From a checkpoint of a small mixture-of-experts model trained on Wikipedia: 192 SwiGLU neurons an expert, 4976 steps.
Below are experts of layer 3 (counted from 0) of a mixture-of-experts language model. Rows are named router (the router's row for the expert), gate (a neuron's input weights, with its number), up (a neuron's input weights, with its number) and show model dimensions 0-127. Each number is 128 + 24 x the weight over its row's rms, rounded and kept within 0 to 255. Numbers have three digits each.
After each expert's rows: "comes after" lists some tokens at least twice as common just before its tokens as in all text; "mostly gets" lists some tokens that are sent to it at least half of the time. This comes from a sample of Wikipedia text that the model never trained on. Tokens count by the router's weight.

# expert 29
router:104100147184155093098109087131095123113119105158161142125137139144155115173160137103123103104093113129125121218116134127108167163122105149147100133127151143113115141136137129151127087126142138116105104119128104146143123146144148109081165121082138152115141147125111105127129097127141109138149138147141133115110146113127155097131105140123171101090140086153113200180125147151140153118140
gate1:124094148163155131146126083139133139110127162144140138148149126183128147074113116137113120126204110106119115126138090144128078096116105158161124160099168121162120100145135180113148170109134158120148129126111081133111122112157149159133113155112091139145106128137176104108096172140148123112145140108102135150143129125145134108125099151131115079131120110129133144175080113153142149108139
up1:120150091098095142144119138125095140136156119110109147117130121090097130123101129138105120153105111129142154135124158119157106139159120095088125137137086098182094138140140133127115085143085105174086138161132152152151123140180121082072156138168107092131144097107151122128117102122107133089090134122132093152106113166135165159163165102124148165161099124152127139120143135132121096145121
gate2:110101127134115117082116145129136107117152124103144119138125127113155136134124119164164087128179092129155151153128141127099130113129117095121098109157155136105194156107120098156146076141127144111119061140164111138095135151153145117162153159119124126151118139092118144094128152134167128166126152132116090159109130187134163121138119113127147056103149114138110112137132152090106152116157
up2:115121111155140161140130150136122090118126188137149095164147139149145130154121110155143131171138152175152112096107095138137149139132105118134115109121140108126118122108095105061178079116140154123127067144161105138102101145115091140138113172134097112112133148132120105094128124151106114100128077149136120123118145114107143099137098070152138114157086068128103127141118148104129118111130
gate3:107122124133099099135151097121107167152130121140114116130103088145131109140122145076137160090149120160134138182106168125155152168137135144135134157134129153128147113108136158134098110100121096090134129192131168107113122106125134157153096160088170115108104117109156127123140143098135156119103097154089119163107138125136120127119120190150125097096156149145085145153134126145095109073143
up3:147094141111125134106158149101174118093148186150113153127110127154149125117138121168142121156126140165146137122145122187130145123129151128130096113131152152102185136132099135116187137172103125149141086085150117121090147135143118136107144127130087130165123123121148152084132172120111107107117148187130131124095116139169109160127133112093114123136134120132114083115112101129167115184106
gate4:118110130157163078152123127120107114110140147150147120131107122142153120136136145188164084096132134148143144128103109137122121086130103099154127129122094206104199120106112118161106094134134107170098144141103108121133101182118114144074125097119133105142138140118155114170116146129159107150141141118150127074109100154115114127143092126131143148156106141160119134101145142093151106125125
up4:107107117162159142161173121150111158102125127184107120135147129111147125190126125148180114106108128135155146135104131154048134093129106149160134102137088116111162080177117131146127100152120113148144160148116117125122143154108074120090128159137102139152123126126119106148111160137122102117110143133133135139119114137153142107169092122117146107151133184142111141157177137124120160137107
gate5:133154132100100120094122124140121174162151141116120107139100057135077157154144118126149097122109108127129155169135111099112139115095064100133107143107124130161151158156189113120085144151134139141121115116149101111088088141094134125134147111126074144140122110134127121086103115149093182111156134147122140100146118115132125125132100126115146163126092125185166118133118133133154110141132
up5:136142124116134132134160140153155163183138112153110156137142162127094105132159125116089128163178135144152108122157135124129162141106128151113121108128108178131170141126156131101124138164090125122152118112127118117117144114100130128172120144116103125146075114162108091104126102101102112076120086130146118103157136139156122094116110119170143123117079084134076142103148153176147148080125
gate6:072156151136149122141138132146111142069143109134123119191124141124131175134083099138148132139101163165151115136117136119099107139152103143139156111146118101119108098121102078085127098148136162117073066137109126129097086111104143098150124149165141109148118094119138167128086124144115125093137132149093118123126136110127125111118119115075154154116135123101133151132134142133148070150116
up6:121173082116132095143140130129116144095135111160130116140115159134120087143115105163118115172136133154140149176154110134113129129133088126116113077140086082145157095093145140143122127131122118170147153123116103121113134139094160152059153109178158125211118146090112126144171111105136125138145155097128128137160112120139123112098150130159157127107123108164126127148133083137127137140116
gate7:167134140092123097183149117125114122109155124144101115107145147159104138106152105111133126173140105113111169096119157117152126105144132142164177104119145117134116135118120157112141138149114090160161189139123105133121068119166133133066165103102120080116130173118148171128120127117119150130129135106069142104121139100113123146102135131104137126116110105128125135116151098104110158156183
up7:161131128123175118125128107182140102141152095105064161120142137192126106115113155105113089170117130127115142091140137128132143128159139119143151147126161164168151088133150118130117177141143112108127102164121144121113064115106106154159191133119122139123139105132153147088121110137131140163108101150118138148126144150103143141097117161128104169135153115150112174148118101134135097134140
gate8:132109089128158102090122056128169138130101110156167130131106139115168131121100086135144152158140121143116144106135119123100168101117148096151103144118164125126113107149113094113134111132122141135169175148119148112137163136140134107112099149147144111137078119109143103088090148135143142138164096130134144133108116101125156122171149152159096136132139162083139117157160084125123057120139
up8:156164143153131142125165200122139157136138161100096170131147148153143097134111106146126134124119150113121157107111125118121105144104169173162130122093101140137145153074149149181120106117137139134129093131166119137104111096164105123131104120110105160111111107168154158141123122130157152148120133102171122123150140138122105177118105104134164177141155143158104119174105144155162152116136
comes after: " |", ",", "-", ":", " by", " and"
mostly gets: " al", " Al", "Al", " Vi", " Ste", " vi"

# expert 15
router:147126162127145091137121103135124071108068103113131094103128136153158128120145135148148122107111127131115141250141103167136125138132146157123140121121151162125122124126160137103153096125120128070095132093164155132130148125132129108123147138116144152146132149146128113141099086115131147117141104122123123101122130095126142095132134091088150117121166100153135142156174076130153123139132
gate0:107105130139114119123141160142149149148127116125124155108110165161129104152148156109132125115089114117123095117111099125132161139148112126159143132192108156153121133117124146137093155154143182095080120108097151130135087127165152137106156131135109089132150116187113134172112134119130154172150155139107107055135104116117106108077141139145137161103152129113105105106107125098163149117086
up0:180126153080107153106127104107113156137134159169115126143152117123164137155086106133095132129138126153148115158174161144125079124138123129107119156113122107137115127139078169120106102134120115093157121165132164146104093139150141126177078091143143079141110128100124102124131141112121114148098130166100111133152131084129133153126129132074113191125165134117112118135128140175106122117108
gate1:150085129120117099138108167097158117181124117088158132138098121157156153103133139153112120120158125145116094131117130149121130170130123123116152116132151095121125071097109096126119094166120121115132150107107167120123118130146075142163152182136111110124155107105123134106149124171149070109115120093123156122076143093184121093117117124161109108132150133109151148151134141165131126100169
up1:108126148136151113089108139158145156063084146130098162106138126144137107147116143112125096118104160116107137089101143141124127147126134106137088092114130161164132123161131075115115150095127096134090124135149118117121146141167135091134174117107160164124149131139159144150133107141121129164153143144125122087154077136085140139115130145157148132121096128173055085120145111101125125105105
gate2:107118135116167095123117077097090148114109118136089126153109114126121140080095130151142114097126122147157070170182127114155141125102182127137135078101115123112103179116190155100145122119106143147145124099151109140101127133100132128125117138127161111108122102160106112101125121151103132137147151069150089153147121123124154154154145156111165132104129120094124140102126096139139090144120
up2:127096093156136093084139138099115209139141108104102127150128124140174169139108134158104122145136154091152111126120115109100139095119104142124109112159058141126112140120134155150127086148119120097113169114125111122142141144108138150129130054162128133137107105090133142115101155146113157160114135136079090111111143185111107100137129133128127118114127140144119152126141087147137133111088
gate3:151090121131127113136167129147133143130125110165117152103090138099154106168152114147162114156146129139109128140140136096116150174160097116128125103131111151129115137172115113082139088114121127139132101138141133158096136127150138128118171118142114104171176064155150169098129128093123117123096103154127097156154110143157107199149157142140107120080146126125144162145124130106103112151077
up3:096103156113115146154146132120100143087159135167147101157123103129161155080118110137103174121111122096099131092155097132131106140148097097113166102130114125081158139109135124129142112112181121149154116092107161135122136132148096161146143123119064137098121150145095112169120126174167079120162138118088132149134132133132150140107101123158091095129130121144117099104102123165156150135120
gate4:117122133130143125128142093105110149115121122144163137086123170083131077114136127178157122169128150139122138170155108154127110162118128084139124156108111151148104125142163154158132119143087118136109131136175130128140138096146146103074119147099168142159152156115099088089128155118144159167105101158114132099147116085139170131151099150181124101101159127115134156135143112120136163145110
up4:108153089116154166112107135131153116149135113097121105129123126132096100152138132114167152154086097153134129184110122138119113141129086140030121074136142140107152106092088128165108110130143097161106100146132125123103134131110144106145125138173077139113150119141155160168120130173131124106113119097132147161126118139150135143127179122111104107135172109094127122103122128111130130142103
gate5:135133118114169138128148126118162099115115132141120124132128120182149127165117143135114154117115140101113161180130159133103145146093144124111140089074109120121173115127156126139125118105091094115104122108126109093143121138104125107147128155120108156112181118131163133108136178117097139124132136083112117163151060150124114179117089147098139086082136143141095107128132120085144181149142
up5:100142183144144153112131118141129150126149197129116118167136116116155135108091124060121165141143116148123108122107111103157101131106129141127161150160127105145126129149124161123125157082138116143131120154130109112124168138133177137112135123134117074153119119103085094079108116133171145146136093150121117129110111120154054086175117150163109129141134113114124111090119133144131102100138
gate6:066143123154142094169134125153102094127135151126133134119147131164154147131140147136124059111097124117132123128112148125096128148146105157118155127096074103104097132101130126144125137129155099092125167111097112153149140126130119146169138141170114188124126113118124129135097134099082127126120136150129130151190091111113132177131125096143131091151160155098128138086173102117105141117162
up6:104129109164132113151150147151104134104136098098146079166151096136144160117183109096115137141150121093113139158139133117127141102129127146137106091129122123171119113122067129130149138135150089136103145104140114116125112153124112108136127126177126100110116113115133132121118108115153159146174116152165099118192144136104058149123167135150115103157157131127114162124065165138136110159104
gate7:109090131100132137160138140106070127127159119116119138163122138172092107137092139147155156132100166100129096112093120131114133127142158153149125113115161126150079165134149129132136133177124128150092139128095109120155135105084150108172116151137144088114118124141122089174157150166147126121129102139121120129113130100093172122116122110160151102157112166118129137121118093081183082153143
up7:168169083138141094128160135143109145152129147132087134103113108122146144156145125135165070097094117138130131147095130136069132166070170110133142135135145118118106108092143154128162134132112158151138126137144138094149140175113115127153104138140087127106112135132134184136161139117154143168117096113117084123119097152104112137128147150085149150089143131097132066139144143112112145135134
comes after: "-", "|", "\n\n", " •", "Personal", " Binomial"
mostly gets: " part", " Coordinates", " Succeeded", " Website", " prof", " Phylum"

# expert 21
router:133124132142135089118124086088135114076138117153108127084150119121153097128150161155114127149105103160159142179092111129135104123114109135130127116153160160113118156094149145147136145156155160127094148097076114147146102152132186134078156163106109122136145131112124076144127124137143115114160092147134098112130126123114105135129158138116145106142156120134146180111160150125062124129169
gate0:153087136143110130126149114097080128092151130131145101145118049109117110109084133152154146191155128114110126154122096151103125110129122117146099112155151102113137136122113169114112156128148140103136152126151089163163137127131153181162204110159141126149172075139117154128146148141140124130103135148136141117144121133165160163084105128155126102119142128146125116151135138143121151131143
up0:128149069092084157091119160178121118114115118131141146138128160119145123162162100090126162128119114129099108124155167156136132113122123126142168089108131143151128079065130121113128118080134103173088159096156155097148155113166120117098098143123158118144133140150145100113147105132106144161131129153118057110109162101110129119116127153139124129129134167167127135131136105105120127141113
gate1:096120098104162162128154110106174097129138129159146099137158121104161113127129170136131129079100098144111164127130149091114134126116162145099142093109158104110100179125133152121097164099117103111136132117101117153112101151103100142123157148137156141129149127129082148140115121118084113124147087115122127108103126141171150121139175111140134070180089165108103114119105157089118143121134
up1:121098124145141149128153090116129147082130134114128132131148150129156092164127125157150126103124097161102111162134136137104091144100140089133130178087126148131132175151131127153113157120091157093141121093110107135153110159139146100122111126080123152116112156176105132142149114133114115169135141114139111202173112082125110110115125171156118138137083157109095137116110163102093149121148
gate2:094108138169162093142124100113110147098123101134112098102147121128121105137151156170133070127100165146141136116088123114122119161147112146127117151132150151080100130088135182110094090092123157127143088114124125164094095160179136111077110125139098142145122133120119113161110121171140117082148072115153117112117130103145106134102144093100122140146139109132132163095142142133124115113139
up2:126127137107110119072109108122138123101134139075140191106142117123169150147124107149136123142140105077090100084130141174138148124123120101152100100134161138121150096125181146110110111109167152145146141137155099116134101153105138108130118129142107102147127086127132164094129151134094133142121098132120156145119120132094138185145109105075105126126168111104168178117140122139131136176130
gate3:135089140132131181100126133078160114147117097095118078139133107090164140101139127117143123119116078121157154165123071160127125087172142115115116148120184091073119128123158130184145125115159133115137111130120102145129103146087167141127144140138091147130096122110110153141147142135122120150130105124092150165149098116120149143151144127131122090158129096105144120151130138075146126120145
up3:089132123124166134118152110098139125111095150113112094148192104104160122148165158135134145142089160133148131138121133114092155118127135088144056091120157149119097145096141097183146150087080133135127127105130136135105120121146128134129102132117100129136130132121120136150145126062118160132118097117119155134117095138101136152146139187112175096173126150111112124139143117099140088143118
gate4:128130105159090152137154121116131145076098102138122136106142127155147132155160103128087108094133164115128130133164075136105103150123160102171112129146093104175117153093112143126178092166139165167131115136118146138123141114089105105140123138140179127121120094076116090167117136107127106164195098145116142137112105130136130098109120101144159134159140153152144130147145119127127145096119
up4:151107117117107150123127155111161137093158123067161151101127087130118120157147124118084134110140112105105116138109171086112118141116143124134145138103175115165154156111095141163107172146181126150165134113153116097139123162173144114116155151104122125131127125103149103127134084144117155149129113105162121103127146093139134196125168151167104139116150154091118133125158149138098161124142
gate5:135140150133120095161086132111141133163127105130128078148122169092156101154133144153101143127124136141155123143064125145134156180151126143136151138203115131139134140167122151116124089112146120148104166118115130073142171139118158082153181180117105150148142142135116128122132136115108097152118133120128106098171098115135155144165147143134154100114098114123106134117118164116097117108114
up5:128125149136142119103121141147165136121134129116127129130164110152158155144126124134164110122112126127132200072144107110144083096123171094123134169090148129121128129132171096142131117128143116119111156156134144090121139121079089144120118089163147101152144103156124130145145108135136123115161076115147138137107148126118103101111047135118150134141130082091166135138155111146164143099175
gate6:099136162097153139131124131121093096134137167125131180130144122180118130136141142127146150111101175148154115144129125147109151117147116130155121194118103124137115114139131117122145101168155165146106131086136114125136109112142122167128106139166104172149090147106137093142104095148152161082093090102132072118129120104138164141140072123142141132135138120097088142170125104113096129144086
up6:110116113112149121143086109138134115111131137136118176113125138148139081120090086134173148136110154126157126106115122078101111114094117075133144103099116133102139112112159154110116159122132087081152091154136104140131099165149115144154119129192135111132086103113087173131098168125152162113122150133153158162112133118102135137131133097122124103107156121134107159133121070106083126120139
gate7:120105084168096136144117142101111114157097127127110191100118100106167068127135108123168093149118153131135136144095127172143126131095138118135112126150168126136116149102141112177124144130102145112107117059160149122120112118130109121145123113116089154124105159107142135152107139114120078176143125120115125149124149147136100153114149146133105153114139119165085142169127149135175094098093
up7:088134105117092149106122119116103160152133155104137132116158156141122159140164155139154088110118164087136139113160127140131118108178115158120153124125106083119106108145117119135149125135136181126068122118070170111149155140117126148095165131134139116160110144152105154136151110139154088107135133152119141092129142115112101174140121074102113120167111099161119125102179086100136114119134
comes after: " the", " of", " a", " and", " e", " The"
mostly gets: " ne", " bi", " war", " fe", " inf", " e"

# expert 39
router:135115143121143105155125081150132149086127097130144110075112115132157129138160069149108072127071134141178138191097092138121120153103136142164106108128114129140109139109138155119143130137117119128120144107143116144155120117141117150105118076073105141140090161105150136145133085134096131132137117132159121148108120089122117102140119092091162113102146104140093156148147124105104168108150
gate1:116139105110120150164133109116133144151135186106176103160115106158132099109115159089105117125090145146140143125116117160113130125182122122103078104147102149115101118123105132101122130118106115150121111117133165112125137127119177184158112127137127151143071156155123098119137077158143137170112121092150114119143115120096127140091094100156120136092136111139153173107107143151066136128148
up1:126088160107138123110142124142121161114100082151082155151129154134105155186134113101119113118133154143093159083139150133129106121125166175138138155134102130132156120144118150115156087166146154158100162095103172113102114156166117123114094114104136151123171109167119139082106103105105165117108145137137138125148164114132127110117142128112124117108114113105121138182162127157098100130079
gate2:101148133160090145104117077124121142132107134062145134146153091137179160143107125118106099141144139133156180131135127151146116096145135129162126134174094131108174119118119125154176135119131118154125114119108131141119146113110175139114134126119139159122141156195126126162106122147123124117096087051105135158125148114108136117145116128159115118155110116135156115147129093157075129086140
up2:135087124119150134124121096160133168152116136070129142123149128129134150074130121135102122121169109094147123189146141132124067138203161126125138138119105092106145142144137095165142178142111151099131146104138156122103132119129137152164128111176157143089157097126099129093131122106111117100118155098150126126118142125116138139130126129136134101131152109147106105105113106202138110159116
gate3:146086141123160109120124098069143120131124167123142125109104157136095175174123148100133135138128125126140095097126139146130120121109120092157080121130161109135146170130119158154095143167102120132110101131092132147128131132147112162126107099109121120168141116107145111091134096096127169173167157108152195122125125118135169108150122122183140104104087116162136147140180129109136111119136
up3:156114147105121086101154122124108155099106125145148099097136150158103130111117124134092123121112128153105103130112132122107129145088100138122108094146151115097088171140165110115111130200131082131153129138147114107150097100142133107112114121105127159132147131110110118141161108092131120137109129207168140120114127114164182122126142055172137119118149144121151146131153162116086130141112
gate4:142151154131100084125116074126144155136089202146144110117114116138095107083121133141072145138121110136130155091131137143168105153150124129149137184150173139125098143137143140101100133144156083142105151124142140108145104170163098110093125118126143137115123146118134096114084099110114096133125114128148144115094135134126082078149117086131144160121136132105163124140139158125173127156129
up4:103112081128170120175176137106133152148131101107177122144110112142113113074108134142132115132170127111153122106191150155169141115110115100135074151146114098087120133106115128168140114140120141134144142090136129141118158087111151107154125127137131128103153139165133100065135143135082111148160145097105159144069125129131118128152112121137126115107111115064131114136126129135155131117124
gate5:116152092124150125136136141129138138100104103130152111139117114094152149168191129131116123102138103109148112131134141134138123139131106105134109106130089133146117093121111132135121143115135169118101144078132143128151147173093130168102121171125184109153121128158122140143130096145126121146179121151126120134113136083122101084107117187085151086094087126107153101072141134139194139133151
up5:126141119145140112149157113123112125102141098088116147162173078093161085100135130139145129162121106131162131055120108187116134132106076116062141136147127116128143125118125132150117112105136139138126089073130134111121127111140110141126146130069154123102136117163124132133120129127155056143161129163132142135114127117132158095133094137110144119113108112084125111119119096112160129096162
gate6:106080153112101132162125155165104162128147151083100157131100116137136160082165077146151164115143118116129154127171147111118122095164114149121091144152116107122161165125103167139089131111128118136157127066098121085100123155112075165107108123163146139129121156128125126147150103113135147131119105115125142088118142133131098113136138112105148135109144143116108172117102106117118124188131
up6:117102149113148123156149115096141122158107144102137184154089095133094129141151114146129116101149145108167170147144125150121128082131153082123111121124115150138134103126156102165104130162171110136134152113122138117118125116107149142129112165126131149114166152115152163076131143113100118105129134128116067094139139147188158145104116103194128160182121153131157108160104119154117130104124
gate7:128137176121108130075101143132103109163146128094139149088143137076137159123127149142107102100072118113151182185122096152133108091129145142124137111130122150108155112087112131098136131150130114080117151073125102096118112166115100102133156132080149140129117142153156114114146119110114100097160141125150146153152128140140124087142102154121148078162106130133114143141147090138096127124127
up7:127102136154109112110095152079132135074107125200094123118156156151126139136130125129137111166159147140138128148135102100120057134114092122113171105125143137133120136137134137097128118118104088123139154122086144110099166133147112072128054122115123123102126143126123156129131114115146111131121141128170144169124124144107149120150108184152120129122108148145108187112091099116144151122106
gate8:129116121106154166132114111142163129101150115105146093118120105149133087094105152135148134128097149124127157177123183117155113166151129090099132113079095136101128127106151088133138115116119155089152124108152105131115121083133143134112149155135118098130126127133117113143186113112110121079127136140131095157134088180074139116151105072140130143183136123150147140138107120141131178141099
up8:095126108100148140144141141125135105154140154141112153150106146121170161142083093131084158097174121115132107129138110137148160137128138102104157175147131092125132148112135182147148155145125156114094175128148127143170103109131136129131136141151142088109135094083092111136105127129185138160153136150128126137130044100153137139096128105122161135096142126122154125092134121149145085124124
comes after: " of", " a", " the", " and", " for", " his"
mostly gets: " public", " graduated", " International", " Public", " Sciences", " civil"

# expert 32
router:116071144113130105129141138120114118079112113148120127140116169138162117146178130147138124125081127140137140158131149145111137146122099136136123119164126144176111147127201138153120137150109118095121112127122102153156132149122149130118112139082134128123126121083108072172093115139130152064182084131106111109116151123111135124136130083066160127112116104146144169123158151131129160112136
gate0:129119083125115136138123157139092138149104154146135118168096136116097142126179139111154120075127154140104116166127099122168112139096165120099113119138113118144128094095150153126120121129091088114139146098113125121151133128122117165125148158148150171106153130128089150165143146162131142129124139174101144165078126157114140124101084133086126068117141131070113120117160134075141146141142
up0:166141170142109067097124112116192167154154095141142130136134105117129137118089119163143142131113119122127138073089143108137122154127090118190111162099130109128118152155115115155139136147159109169113137139143142191112162140134128133113128111090114122114135130140150137118141107082155109132121149114148157086153158176138157093133161132140097134145117149141119139152072136141110121127117
gate1:151126111151118114160125125093117112108137112144164079115104169118150113107170143100131127166120149111121106151128154125136126117091100133121115118102109123074116130121138134146143107144161145126116141108176146179125152105084092140150120137154144120137120179119105132153105090127162161098104120077100163092135158122106137138096088153140094123159095092127136138125122110146113182184144
up1:139148175152145121083117161120110174144094109162115140141150085153117155151162162131122134109124154150117137126111153129130160106174169121145141111105131133158117106113118114101098111149101108153112128124127144126100112136131147113130157167074109119111112136153130120150141155103085103106117141138168057082134137154148150165153126137124104155158153133094164139131128175162110086101131
gate2:076100118118112146138074161107100127089117176115104101140137112127103116099176128134083131153156110088139136127151165118148120145143091151098124159155183104144113134086106090122125119096160132133142152126124164113106105141123091135113132125114138115116110133116112163108152109114124128114130157150088163098121137135164182116164114136133153121105114124142056110111097137138164108111112
up2:071121153164173166132142072108157086146134115090108140116091097118111135122086110146114124173162143114134148150128179111148136125112062119126149167132115111133119132145108133134091129135152087119114127106130097141181123157135107129129138119129107141122131096104103151148090139142132108128133096126117094106119127101144112158108103164147106119164066113102116140178124111113107116133150
gate3:147124124133141176136121126095127122113103132080145115096123088170129141160096122110089104161141094075139115133144118140092122134095117097107090152145156136129101125091161106113170142100149117132110108107108172104155146128143103111097097158149153113132100103134163084140083091152158090122143134129147102115126151142119172151145099118116174153142139128147162114179149125135106139142140
up3:131156122136117182127139223085135141117132132125123101128173123131130095099116177130103075116135130163127109135152122149112158134112124132133087113143120167095147096099152148101137158086172146128125121145121140059128133134149126132116125172124129124145102125115143104128134079126115088153165144131125130125128148115112157110120139143081155157142089128157118127094143115092114144157105
gate4:129120105103102147158114084121120121133108146165138131107116153124169124110156121144109126157094115148151184110148111149193109099088140111128113100135072112144161156145081169114127131120131092105170104146128144166124128101162165133153146168137066139121137118124139155116107099139140097098108144146128109126119121155160137096101121102107116113127131123085119151175112112121169112130145
up4:113121125157143116163143125096103106175124117161114108129122123112093116093140154108138088140117119135170129119149080115120089127148152135121128153111129182119111132166112109097157125185141100097096121147126110148082137108140165143139110125135124112073141076116088090158126075106156133097105167145130095113140115102132131157128103070137146162154146137119089108114125125132127123095130
gate5:172121149153118078148146140132130100113117098126113164092094131163155135124145125135131148138114103203118102105095151128098154128155120090133085139164121141169111147143116104118119130106172083130124174107137162111122126126160138120120150104112149147119119114133132145128106106102132149093095079150110128121153165151124119135182180112129149146126114153115155125107141086098152107165158
up5:157151122140112118133117120132107127100146091101122127136133081148111163144108120115079151128130112183130127094090142100120150159112128106080117103140110174195124142144089094128094123133139119133109119135110154125168113108129124130132123099119140153104118146156169096127048154121151120129090126153123102127146163146153165138145147095118113124114146131116140116076133117148160082168149
gate6:100103092112126128178127138100136113119116117137146099149166112118096125150125161140107146111146100131177069112162152108158113124124125134110133105151126132138108139123073116105107086122121125132145137105155144134133111127110127115075127153120097110102136131102160100096131138164135138079122098114172103135113170113104159104128149125122135154096117125091025132135161137123106132098135
up6:136125132103179124088123148131112110116097157137084117109137138177157122129117115120140118104127141132076148136121083143149120187125123095176113137144099175126130115104147140124120073141134116121110111140120107161141158109169108135113143120105141116149112123177120162166112114148108096059104148099096141098099112119139126134144115131112162123127099118142121159120139117044118110121142
gate7:138127119138075115123151092127108134170097118151112084159115124097186151143136143133138153151162135152087132128149138151154160175139141093152161113148152140129106138179094083110118135109140070118117155149134137133135132143166157102119169118121126133129160089133110117168169064135151110106110131119104149137114112137160113136125122141140093110152101136111076145148084134130129119149127
up7:157107104111121162142094163153198138165128129161143132107101173148108105147127147114125145128091128114136145138117145092131091099116105135113125144120127110137125104112126168170145104111120135098148102135108098099121125101130155104087100129133136129112074130110152133145118131135113168112159090140195152118143144114109151114120118138139156161113185127129175144116199105110151145140109
comes after: " the", " a", " and", " of", " his", " their"
mostly gets: " development", " mission", " coast", " treatment", " custom", " relationship"

# expert 16
router:129120124126123088128112165130103127137133091126127095129119154154158077098132124170117133100114138148151111171132124202153120157120124146118132099150184163150105132111150164123122101127108155093108111106140149152114097152161153129134145129126130134115160141097149114180129155155104128116133120143106109118133183073133143090120123138106119104099115094136127188122182145121100159107115
gate0:128112174134138160128144126133156119140130113105134101126159141146121124122178109119131146132161162163133109110131119136147102073143126102116119129096076111131153111164119114142119060127125172151111145135108170129163153113134109117142127101108144129107172150119108083105113166144137142073149109114121134134107118125080121123125127136117141122131088189103097147172125081115087076137146
up0:098131135123095167139104136091145135122168121120122114169138131095133119155130121166163164127114111069153085153136134157135100094083070122127125167104138106172093143166123110121111120082112137170184062122138142149143106114156111116126120131137139122159089114111115136136124147137135129122151115146186159129160095103130144127128148134134183114122128110140114147121104161137106117129129
gate1:105114155143121161140143116138125103116134172097117075145113127173092096170164144126096127103100107121141105156135144075075151143094094125080135175113116147155153100156118121149122144110100113116144162109114150151154138119122120111133100139139150088126160109148113138185170141157150109134189087102105106131136132122132135158158159127126128115094113139110132123167148123119112135150130
up1:122102138126155128086143133136115191138168135125107126126111117130109134119127116120119090098098118105137135148139117107109136163120080155041122156140115141132181066130093164131093128120082120118096134119121101114139147169107139103096164122087075141135145146131102160155140178142156107140153100113118097107116100133124143135110133128126083127105131161106122124147136123092119141128107
gate2:091155127161132119117103097127108125135166111079106157081100126122108128167125135114140126114139109104080135133105103123132125137115115135139157095118109162139135092141146109153170156124102147146124152159113134186118093135115113132101152124131092155146117120172129146159131091165132126146115143179113108171140108101114117116137087170120127131118141127187140088157177114116138082080118
up2:099159144105110111113112122097095162128122104106156155153147140109124121103111186118164102119134107137110119162124093128167121103138130117116090132124155145119150113182147139135136132158128163120120101184168121168100095120142173115133165155117143135136102110157137109129140156188118114156129136153138135181151149124086114125105143170129092152133103101110104070150128122145141139097102
gate3:152132154099205145099140156082182080107128126147129182111150146187113157126090133140118123114123136141147125129117144168089114126119129093073153131104138162159107134149084120147092155123111103162139108142140098126153111115140103126103155153131114145126122118148094155127119121118119132129126164099145132124147141133134126110127144072125120137148136164179166118102112123116154124172118
up3:103096114117145087087094165129092104165109115185139141134123144101156128084103106145075123117164146093113130124114140118123132089123117148106110123154115119072114124140126147109106135099147060146133128173102111089122153137085135126143141158118151158110156147167137167128112112123093113124115173098111138148141110128125126114169118127092111139157085160110135141125135123158116123092147
gate4:094174136154118170144177160130159115132159128149141128101133141121127130106100129093150122129109113143130148132093115111129133112075124118125126173141134156148131138111098115143170126086117083117108105111099104118061151139123147130128136207151138179119161127145112126123128088135156130144140118137104137151127116112169131091087134105120143135161176165128096172098108116122110102150125
up4:146108116097104163174151126110133105155144166142128101075145142142176145099143149077129137124124138142132121146131128153140149129074093151158093128131080111160116179108102123136105150120094070117124118161124149104137131132120131122109157107099123131155118140055113131114107101132140133086113081122103123100124120133112102130113119119155131120126151143132134128139081146086096138161076
gate5:145140124118119129172110148110123119137114131115135157078141156150114150109111135157139127130170089139071116133163111122126135094110111111150127104130113148104111141130128106137177125153099141080123167146145127124155163121137072179135168197111139088106108128116135155094083096148142126101152101143139141102130134077124157157091124139129104087103132140138140133098169112117098115112109
up5:138146120131117148127123122124168114156129132117164151108137109149102123151147111063124166124153114111167132127100097142139091122074115146139137111112069125121165113140120140187103091133103125114120119092146075112110160120161099151061139161114110127119109104106134143113121152100122138064164098119131133105109089128148132126116128183103121088106139156164134130120131122114113111139115
gate6:151091140137112112110160124168120084118143146127154105107149140166194111142130144150103112164084122134159128098105113097133151109149126125120093115202148127116101123124112103122114119184141134140106188152093175118124153116109104111119147123135148106152125150137116058154128115144101107135103106135125126130102132123160148131113161092081118099152138148127128129083130141101140111152129
up6:166117141150154114107160127125155075122165163134128131150154127153129149148177127102121150172079074149118131092158173120156099096162112141116142148182143115141119137095131116163156117123164113101111179142101186107113105084124112125156131112134113101115161128143132087126091164158150121136132098142131141113085116161142109121124119138123151125132112150104141124112143136126148108160105
gate7:150173137121130094108091172158148112103150186099117157132092148110141100155176171144106151131121136096125173107134124163086104119145094121165104123105141138130105108100120130128107119134113136105148170110113143111102145123122195097107094157134146168111161148133143099108150131180136148173151145118143120129122144155117101131134112115113124152139122106176159158131137158129102144145137
up7:165157161134119130115086153135152114134112139088138144105134143105125093152122115123116144080122140126121154091085091151084138102111175123141098159133110092118124147080144116149136153079176118121114141128126162113132141117119183149090146132140106172111128117172115145123164143163142118148156131135093133111104148154125142098096109116105110168159112148176103138096169168141137127133127
comes after: " (", "\n\n", " \"", " T", "S", "N"
mostly gets: "V", "P", "J", "T", "D", "M"